config = dict(
    experts_per_token=2,
    router_score='softmax',
    tie_embeddings=False,
)
Below are experts of layer 7 (counted from 0) of a mixture-of-experts language model. Rows are named router (the router's row for the expert) and show model dimensions 0-255. Each number is 128 + 24 x the weight over its row's rms, rounded and kept within 0 to 255.
After each expert's rows: "mostly gets" lists some tokens that are sent to it at least half of the time; "comes after" lists some tokens at least twice as common just before its tokens as in all text. This comes from a sample of Wikipedia text that the model never trained on. Tokens count by the router's weight.

# expert 29
router [104 163 163 128 157 131 129 130  97 113 122 146 121 145 120 147 128 121 122 114 139 146 161 163 154 118 140 129 109 101  74 124 176  70  81 115  90  93 156 169 122 127 136 140 110 102 124 131  80 122 136 145 151 136 180  98 110 122 156 158 113 171 134 128 172 112 170 156 109 132 153 133 113 106 136 139 101 101 143 142 113 113 110 134 155 148 138 116  95 109 146 119 120  88 103 164 132  94 150 146 119 152 149 178 105 126 116 135 165 147 138 119  72 156 141 119 131 128 113 124  82 100 133 111 131 144 117 113 150 124 158 125 147  97 133 138 116 129 168 144 139 126 128  72 184 140 154  92 134 102 128 137 123 134  96 177 101 119 110 130 148 135 104  92 128 118 144 142  90 134 155 120 154 143 123 196 140 130 125  95 137 129 118 131 119  91  94 114 147 146 128 145 118  83 125  71 131 107 143 102 103 113 137 120  90 137 124 120 106 153 101 164 120  89 133 126  85 104 139  97 138 104 178 134 133 156 159 139  96 136 172 114 158 110 128  91 108 146 129 100 151 144 163 133 158 115 161  95 171 161 120 115 140  89 129 104]
mostly gets: "})\n", " be", " Elevation", " Density", "Population", " been"
comes after: " |\n", " ", "2", "|", "1", ")"

# expert 13
router [ 84 139 159 114 165 108 108 139 100 121 114 114 138 137 145 127 118 114 138 138 122 134 126 138 114 131 131 102 154 129 122 141 202 143 150  98 106 127 161  85 135 111  99 133 140 122 175 130 118 147 130 160 132  98 157 113 162 159 142 126 128 116  85 138 125 162 115 142 140 111 136 124 144 153 128 120 155 132 149 126  87 120 142 148  98  79 131 105 116 155  94 141 115 129 123 192 148 146 143 132 166 125 102 116 138 112 115 139 109 146 131 122 104 150 127 159 142 137 146 124 154 127 144 135 132 125 135 105  86 153 131 156 154 112  84 116 127  98 121 164 132 111 151 103 126 150 190  84  63 100 129 105 112  57 100 129 118 149  90 127 145 147 169  85 131 118 137 120 147 116 110 146 158 144 135 168  82 165 119 167 141 147 140 120 149 155 137 133 105 104  82 155 133 129  91  81 110 158  63 143  96 142 167 114 109 122  97 147 154 145 151 118 155 101 146 163 125 107 122 113 121 154 109 162 117  98 159 142 137 127 114 153 117  95 114 107 137 142 124 140  98 108  82 112 101 159 128 178 158 148 103 142 166  80 139 136]
mostly gets: " one", " three", " some", " several", " many", " an"
comes after: " a", " the", " is", " as", " with", " an"

# expert 31
router [153 159 136 123 171  96 147 105  83 112 162 128 108 142 117 131 123 134 123  64 127 125  91 154 134 101 133 134 157 112 123 103 120 118 133  70 149 146 149 125 140 122 100 107 169 124 137 111 156  61 128  85 148 148 127 149 123  79 118 140 123 122 155 124 148 158  97 153 151 126 115 175 151 125 108 116 139  82  87 144 100 112 165 115 105 114 145 135 145 129 154 113 115 129 152 131 110 129 157 117 138 139  71 148 110 137 132 138 114 122 111 160  79 102  88 135 108 122  93 121 133 131 102 105 140 115 107 152 123 132 135 165  87 121 103  83 136 111 126 144 124  54  82 118 136 144 147 142  53 136 111 128 122 137  67  99 118 128 139 112 154 120 125 136 114 123 162 121 157 100 115 120 108 140 113 165 132 170 138 117 123 140 102 122 112 121 141 148 131 137 165 115 160 137 164 114 157 117 169 110 111  97 163 111 155 158 150  74 120 135 125 126 111 100 129 147 167 135 112 119 124 148 128 190 105 141 152 113 134 145 154 114 112 101 149  99 121 157 112  99 139 133 144  99 112 108 145 138 131 109 114 186  80 150 105  98]
mostly gets: " its", " their", " the", " his", "'s", " His"
comes after: " of", "9", " in", " to", ".", " for"

# expert 0
router [ 96 137  91  82  89 110 131  82 113 129 114  95 113 136 114 145 130 119  93 152 143 126 174  75 131 127 148 125 121  87 153 148 119 154 135 145 162 131 141 121 121 110 100 135 101 125 108  92 105 111 114 154 168 143 103 152 137 157  79 139 131 142 153  95  93  98 126 124 100 133 137 150 141 109 152 101  91 160 144 105 130 151 118 125 109 152  93 154  92 106 132 139 146 106 152 114 102 111 107 142 161 135 155 157 122 120 112 127 145 147 135 149 173 165 159 116 116 125 143 165  99 138 164 133 126  91 112  98 162  96 130 105 108 149 144 125 141 132  90 138 139 119  86 152  93 112  98 153 122 128 148 111 117 156 125 128 168  98 134 147 175 117 111 145 107  90 133 106 111  99 129 137 125  71 180  83 145  83 160 133 116 116 135 138 138 139 122 159 161 120 178 139 121 123  93 196 108 130 125 117 133 156  76 174 148 121 113 105 153  97 149 123 136 179 127 140 128 169 127 164 129 139  95 122 194  80 143 139 112 158 124  94 142 143 121 143 102  98 158 142 119 148 129 139 128 136 145 116 141 116 139  94 102 137 123 117]
mostly gets: " Ed", " Fred", " Ir", " Ash", " Jac", " Dar"
comes after: " |", " the", ",", ":", " of", "-"

# expert 30
router [100 159 156 112 163 169 107 130  79  96  92 103 127 122 126 116 146 134 136 107 106 121 149 131 135 144 115 125 122 157 155 130 148 146 177 163  83 175 151 152 108 122 106  92 114 101 120 130 112 152 128 108 146 124 157 124 183 125 119 134 135  91 114 110  89 151 100 119  97 126 140 137 138  98  92 100 175 168 146  87 166 105 153 126 127  92 175 126 155 178 134 164  97 178 102 165 145 127 140 134 156 121 108 159  99 149 110 141 157 115 126 122 138 116 104 129 101 130 138 151  71 116 117  78 127 149 137 100 109 128 108 133 141 145 155 123 123 129 126 127 107 104 138 108 118 116 187 122 133  81 100 160  91 163  87 134 126 147 186 130 135 104 116 130  97 142  86 116 134 137  83 155 129 135 135 134 151 160 146  88 144 138  86 129 105 110 122 127 131 135 130 140 125 109 137 137 155 148 152 150 118 124 138 115 126 148 114 109 165  92 129 145 116 153 162 143 140 137 106 156 133 109 154 105 130 153 163 103 103 166 146 132 153 110 141 126 152 130 133 111 106  55  90 113 112 130  77 100 152 138 127 145 112 126  86 160]
mostly gets: " During", " After", " Although", " When", " While", "During"
comes after: " ", "–", "1", ".", " |", "9"

# expert 23
router [143 156 132 141 133 120 138 141  98 119 108 135 127 134  84 124  99 117 143 152 135  83 102 117  82  94 137 123  98 114 142 102  98 161 107 129 132 110 124  91 114 120 116  98 125 119 168 130 118 104 106  93 126 149 138  94 128 103 105 140 108 108 127 135 127 141 137 127 126 167 121 103 119  78 119 127  98 195  96 103 142  88 149  93 168  81 153 139 129 125 138 123 125 108 141 132 139 145 126 103  81 110 105 101 132 169 109 107 118 113 122 156  89 143 117 146 133 117 135 124 152 114 103 115 134 169 134  99  97 128 108 122 146 166 135 153 158 119 173 115 158 122 142 138 170 129 159 110 193 161 125 147 140  77  98 120 151 155 131 109  87 130 150 136 117 115 117 156 102 127 147 161 151 171 125 179 118 116 136  99 150  87 121 108 124 147 126 127 124 143 134 174 125 173 143 107 146 129  99  94 107 114 123 168 153  80  99 104 129  65 108 125 161 143 140 106 114 156 135 109  96  88 103 130 107 145 146 184 127 152 116 137 151  73 147 120 132 130 137 113 115 172 144 131 110  91 125  66 116 115  96 139 109  98 103 147]
mostly gets: " has", " have", " where", " with", " had", " including"
comes after: " to", ",", " he", " and", " also", " which"

# expert 17
router [117 116 112 139 180 162 116 111 146 109  76 128 156 117 168 114 155 109 129  85 111 126 127 153  97 121 130 164 113 149 139 119 135 143 127 126 146 100 113 121 156 114 109 162 133 148 136 123 148  94 127 154 132 154 121 119 139  89 125 124 150 100 141 149 125 177 120 132 108 114 113 143 131 140 121 107 159 106 131 114 112  86 127 149 142  98 140 118  93 127 145 182  97 169 120 133  85 133 118 112 175 103  89 148  82 133 116 126 104 142 108  89 161  99 145 129 131  90 133 118 134 100 146 114 144 150 161 110 144 117 122 111  83 107 182 119 110 149 141 167 109  99 125  69 101 147  98 155 134 124 178  86 111 135 116 133 160 126 128 126 111 116 111 131 110 144 155  88 136 153 151  99 164  88 139 123 137 156 129 131 115 139 124 140 135  99 102 118 129  87 139 108 113 106 161 128  97 107 112 137 154 168 119 106 132 113 129 161 138 114 150  93 170 109 116 122 116 135  98 100 126  81 105 113 132 119 148 109  97 148  98 155 149  76  85 136 178 141 195 151 138  79 129 117 163 110 133 106  92 164 108 143 193 140 145 120]
mostly gets: "See", " Title", " Candidate", "Personal", " Genus", " Phylum"
comes after: "\n", "-", ".\n\n", "==", "\n\n", ")\n"

# expert 9
router [133 107 189 123 156 140 153 124 148  97  98 146 126 141 164 143 125 113 101 125 152 158 143 128 113 120 121 119 133 163 105 134 110  99 104 111 139 101 156 110 142 122  95 108 115 104 157 144 106 130 126 102  78 124 125 120 132 114 143 101 167 165 189 145 127 137 118 152 139 137 170 153 145 174 104  86 163  90 136 116 114 130 139 116 147 172 122 129 105 138  96  93 122 155 141  87 119 111 162 140 114 104 126 133 163 123 165 143 135 143 117 118 132 138 116 129 145 129 155 164 158 129 123  83  82 168 147 137  99 163 132 162 146 147  67  98  60 128 131  99 171 112  78  99 139 100 123 147 117 100 102 147 115 138 116 134 142 144 161 125 110 129 104 116 115 141 117 156 173 133 119 107 160 140  73 138 123  90 100  88 151 117 136 118 125 122  99 109 151 121 108 132 114  87 147  86 139 176 176 136 135 119 169 123 107  77 135 123 134 144 120 117 105 115 187 135 122 101 124 170 125 124 140 117  88  92 124  96 120 113 134 130 147 133 171 119 123 142  82 155 161 144 101 120 152 160 132 134 129 114 156 156 127 123 161 137]
mostly gets: "Scientific", " born", "Early", "=", "born", " Died"
comes after: ".", "9", "8", ".\n\n", "\n\n", " ("

# expert 19
router [110 134 134 122 122 139 160  97 104 106 102 127 133  99 175 151 138 126 143 111  92 124 167 152 113 135  95  97 130 149 140 137 112 123 131  98 147 155 168 131 137 132 140 116 119 106 129 132 143  49  85 100 144 128 150 103  79 113 117 115 120 132 108 120 125 169 106 178 114 129 143 121 173 149 129 135 141 143 143  93 116 124 192 113 158 136 142 134 133 122  89 123 103 160 121 161 145 129 141 109 192 113  86 139 141 158 109 124 138 139 166  62  84  82 181 104 135 100 129 109 133  95 112 133 113 146 123 111 134 117 134 137 109  94 117 122 134 104 186  92 117 113 118 105 150 157 142 136 187 128 113 153 114  82  87 149 147 148 122 129 125 126 150 144 145 142 188 131 156 143 122 161 158 126 124 144 114 132 155  99 145 107 116 114 121 118 144 120  98  99 134 122 133 110 141  96 139 136 153 104 120  94 117 114 104 105 161 131 130 117 146 141 106  72  91 111 128 136 125 120 159 145  81 102 122 160  99 149 120 107 105 149 118 152 170 156 120  69  97 102 140 118 126 123 129 115  95 145 141 177 103 131 119  84 124 121]
mostly gets: " through", " by", " to", " between", " from", " into"
comes after: " ", "|", ":", " to", "ed", " No"

# expert 2
router [132 143 117 125 123  98 167 174 117 119 123 104 118 157 111 116 130 148 158  80 133 166 120 133 109 125 127 130 160 154 126 104 121 118 142 120 118 115 131 129 112 108 143  97 154 152 110 122 111 101  94 106 130 124 105 107 114 131  88 116 155 110 111  98 145 144 159 142 141 138 149 118 163 138 127 133 120 135 127 135 128 125 122 127 130 141 126 135 150 114 153 159 133 143 124 175 105 158 129 130 117 177 105 120 149 135  96 206 110 143 147 167 144 148 120 122 121 174 154 161 115 122 101 107  89 114 129 108  50 127 152 119 162 139 108  73 128  92 188  93 112 109 129  99 118 110 184  89 152 113 106 127  99 119 105 138 140 163 141 125 152 120 148 166 110 138 147 149 171 125  91 108 141 101 168 181  98 149 125  99 152 133  74 141 143 164 145 157  99 120 127 182 115 125 158 120 142 134  89 121 144  91 160 121 128 123  82 104 142 144 118 128  77 124 123 100 122 120 110 136 163 169 132  67 137 130 136 140 173 124  97 134 117  92 134 112 142 125 102 130 128 102 137 160 125 106 108 118 124 117 120 195 167 140 107 122]
mostly gets: " and", " or", " &", " on", "On", " especially"
comes after: ",", " and", " on", " well", "s", ")"

# expert 7
router [110 116 158 112  90 137 118 128  57  85 124  96 116  87 126 104  92 158 126 169 132 124 123 136 123  84  98 117 145 159 128 110 114 129 119 145 133 171 157  96 115 132 168 138 129 164 110 162 160 125 130 133 180 110 131 143 148 169 168 101  70 100  91 124  93 153  85 130 156 121 141 126 146 112 177 112 163 133 120  99 126 149 184 137 128 169 135 128 108 150 127 150 124 130 132 148 130 118  55 128 137 139 105 123 119 114 105 141 160  90 114 136 106 123 128  81 129 103 125 135 119 135 132 125 143 142 127  70  95  86 130  93 123 103 157 105 122 130 126 122 127 151 130 117 136 155 133 173 131 171  83 114 132 172  94 146  76 112 139 112 137 154  94 129 156 183 114 114 138 135 130 167 134 133 114 146  95 113 157 135 141 117 136 119  87 155 125 135 128 110 125 129 123 108 114 123 110 157 113 150 143 133 103 129 121 162 129 130 128  76 107 128 128 132 104 146 109 175 116 119 152 136 186 105 186 148 112 147 120 145 102 118 102 107 122 103 109  94 141 135 101 139 116 144 113 144 121 111 114 198 138 117 129 118 146 108]
mostly gets: " co", " members", " Sc", " cons", " parts", "As"
comes after: " ", ".", ".\n\n", " \"", " November", " August"

# expert 24
router [137 137 111 145 127 172 122 141 112  98 102 180 156 120 151 101 169 105  64 127 126 103  93 106 133 128 138 186 106 172 149  64 137 110 141 159 155 171 137 132 166 156 139 170 107 174 133 143 156  87 136  99 144 110 104 127 142 134 124 105 133 138 138 124 106 147 111 123 158 134 157 133 110 148  77 145 129 132 150 132 140 122 134 147 156  75 193 153 162 151 124 137  97 110 135 136 128 141 156 129 106  96  83 131 112 169 167 164 121 113 151 152 142 123 138 124 138 138 119 127 122 150 131  83 128 116  93  70 126 139 142 125 127 128 124 115 123 119  50 141 117 129 156 178 104 117 157 151  64 115 117  98 130 112  67 107 169 134 116 120 161 146 116 117 144 108 154 124 158 141 148 119 155 121 109  81 123 134 138 127 112 125 112 140 117 158 115 130 111 166  95 115 167  88 125 119 164 145 104 124 165 110 135 106 140 115  96 152 123 151 133 134 138 118 128 133 123 138 127 112 109 136 151 111 125 135  97 138  88 141 130 138  95  99 112  76 104 146 130 112 110 134 165 114 120 102 155 128 119 133 133 100 103 149  93 126]
mostly gets: " band", " city", " town", " group", " film", " song"
comes after: " the", " The", " a", "The", "'s", " his"

# expert 14
router [144 127 128 109 162 143 116 125  90 114 102 165  98 107 141 153 121 100 153 134 112 143 123 129 156 127 148 149 121 115 146 164 134 141  91 138 103 117 141 106 149  95 114 120 117 113 162 132 113 137  94 137 128 131 110 106 118 166  97  95 123 127 106  96 106 128 109  93 108 144 132 130 142 140 149 131  54 149 109 154 131 154 112 129 181 123  86 137 149 112 110 100 119 101 123 128 152 145 176 100  99 156  56 123 111 137 126 173 123 140 162 128 153 165 112 132 155 131 110 103 108 103 153 137 131  91 163  95 158 105 158 146 143 105 138 129  80 115 157  90 143 138 156  99 124 126  91 153 106 100 127 154 102 111 100 128 163 123 144 164  97 144 139 132 139 103 168 156 108 116 197 125 200  77 146 119 115 117 159 130 131 103 109 166 151 137  97  92 130 129 142 138 107 126  91  86 122 115 119 116 113 129  91 145 103 145  86 126 132 100 118 151 124 159 108 115 136 131 106 115 150 159 142 159 119 135 125 168 176 100 129 132 133 160 124 114 141  91  88 108 162 119 143 133 172 165 153  98 116 136 115 119 171 119 123 100]
mostly gets: "|---|---|---|\n", "|---|---|\n", " Apps", " FRA", " Czech", " GER"
comes after: " |", " ", "3", "2", "5", "4"

# expert 8
router [139  90 150 148 147 161  77 145 108  96 100 178  61 134 133 103 156 104  94 131 150 145 128 114 149 160 130 150 114  98 140 133  98 128 132 123 108 100 130 163 112 150 102 135 157 178 140 136 153 140 110 136 132  98 122  94 152 102  98 125  86 107 161 121 170  95  88 115  69 142 111 124 134 166 172 185 112 102 124 146 132 119 157 123 146 110 165 139 133 130 126 119 119 153 127 130 148 110 128 106 178 129  93 136  92 118 166  92 116 152 106 100 128  82  95 120 165 132 128 180 134 137 124 134 111 162 120 105 119 120 126 119 122 127 119 170 100 155 142  89 155 105 159 131 124 108  93 108 107  94 180 148 105  93  96 150 145 113  63 130 126 132 145 131 108 106 183 103 119 137 164 119 151 145 135 121 126 122 117 128 144 109 139 115 108 133 112 148 113  99 133 133 121  68 125 123 112  80 142 126 153 131 137 107 126 144 124 123 155 155 112 132 141 183 102  99 160 106 138 102 143 110 161 166 104 111 129 126 157 133 148 146 120 134 103 125 131 138 121 173 136 115 134  75 145 125 126 171 129 121 152 120 132 143  88 139]
mostly gets: " JPL", " MPC", "′", " sq", " Phylum", "″N"
comes after: "0", "-", "′", "4", "5", "3"

# expert 16
router [132 124 130  85 144  87 117 128 115 111  96 137 124 134 140 151 108 110 143 132 100 153 172 120 140 136 146 128  99 135  80 143 130 117 122 110  72 128 139 123 106  78 118 162 151 122 148 139 168  84 135 155 118 157 112 111 112 147 122  89  95  87  83 141 111 127 135 130 101 115 140 117 158 150  71 127 116 126  98  90 123  89 120 103  94 135 101 152 137 110 120 132  88 156 137 126 158 156 149 155 130 116  82 144 114  79 126 135 132 124 112 116 131 125 163 132 127 143 115 110  93 139 138 108 156 121 150 100 153  89 102 166 114  90 164 114 137 141 101  89 176  93 127 110 137 151 128 151 133 162  76 103 168 138  70 128 129 128 148 137 115 148 118 179 109 126 160 104 140 103 139 123 174 110 149 119 141 165 180 141 140 125 124 138 132 122 117  81 126 133 142 116 114 161 119 118 153 141  87 161 126 131 127 125 109 145 149 149 152 127 122 148 142 143 104 125  98 112 138 162  90 119 133  90 125 145 120 158 154 129 134  78 114 148 104 128 139 107 103  81 159 119 144  93 169 118 128 155 112 175 120 168 140  86 188 102]
mostly gets: " Republican", " JPL", " Democratic", " Candidate", " Pakistan", " TB"
comes after: " |", "0", ".", "4", " of", " United"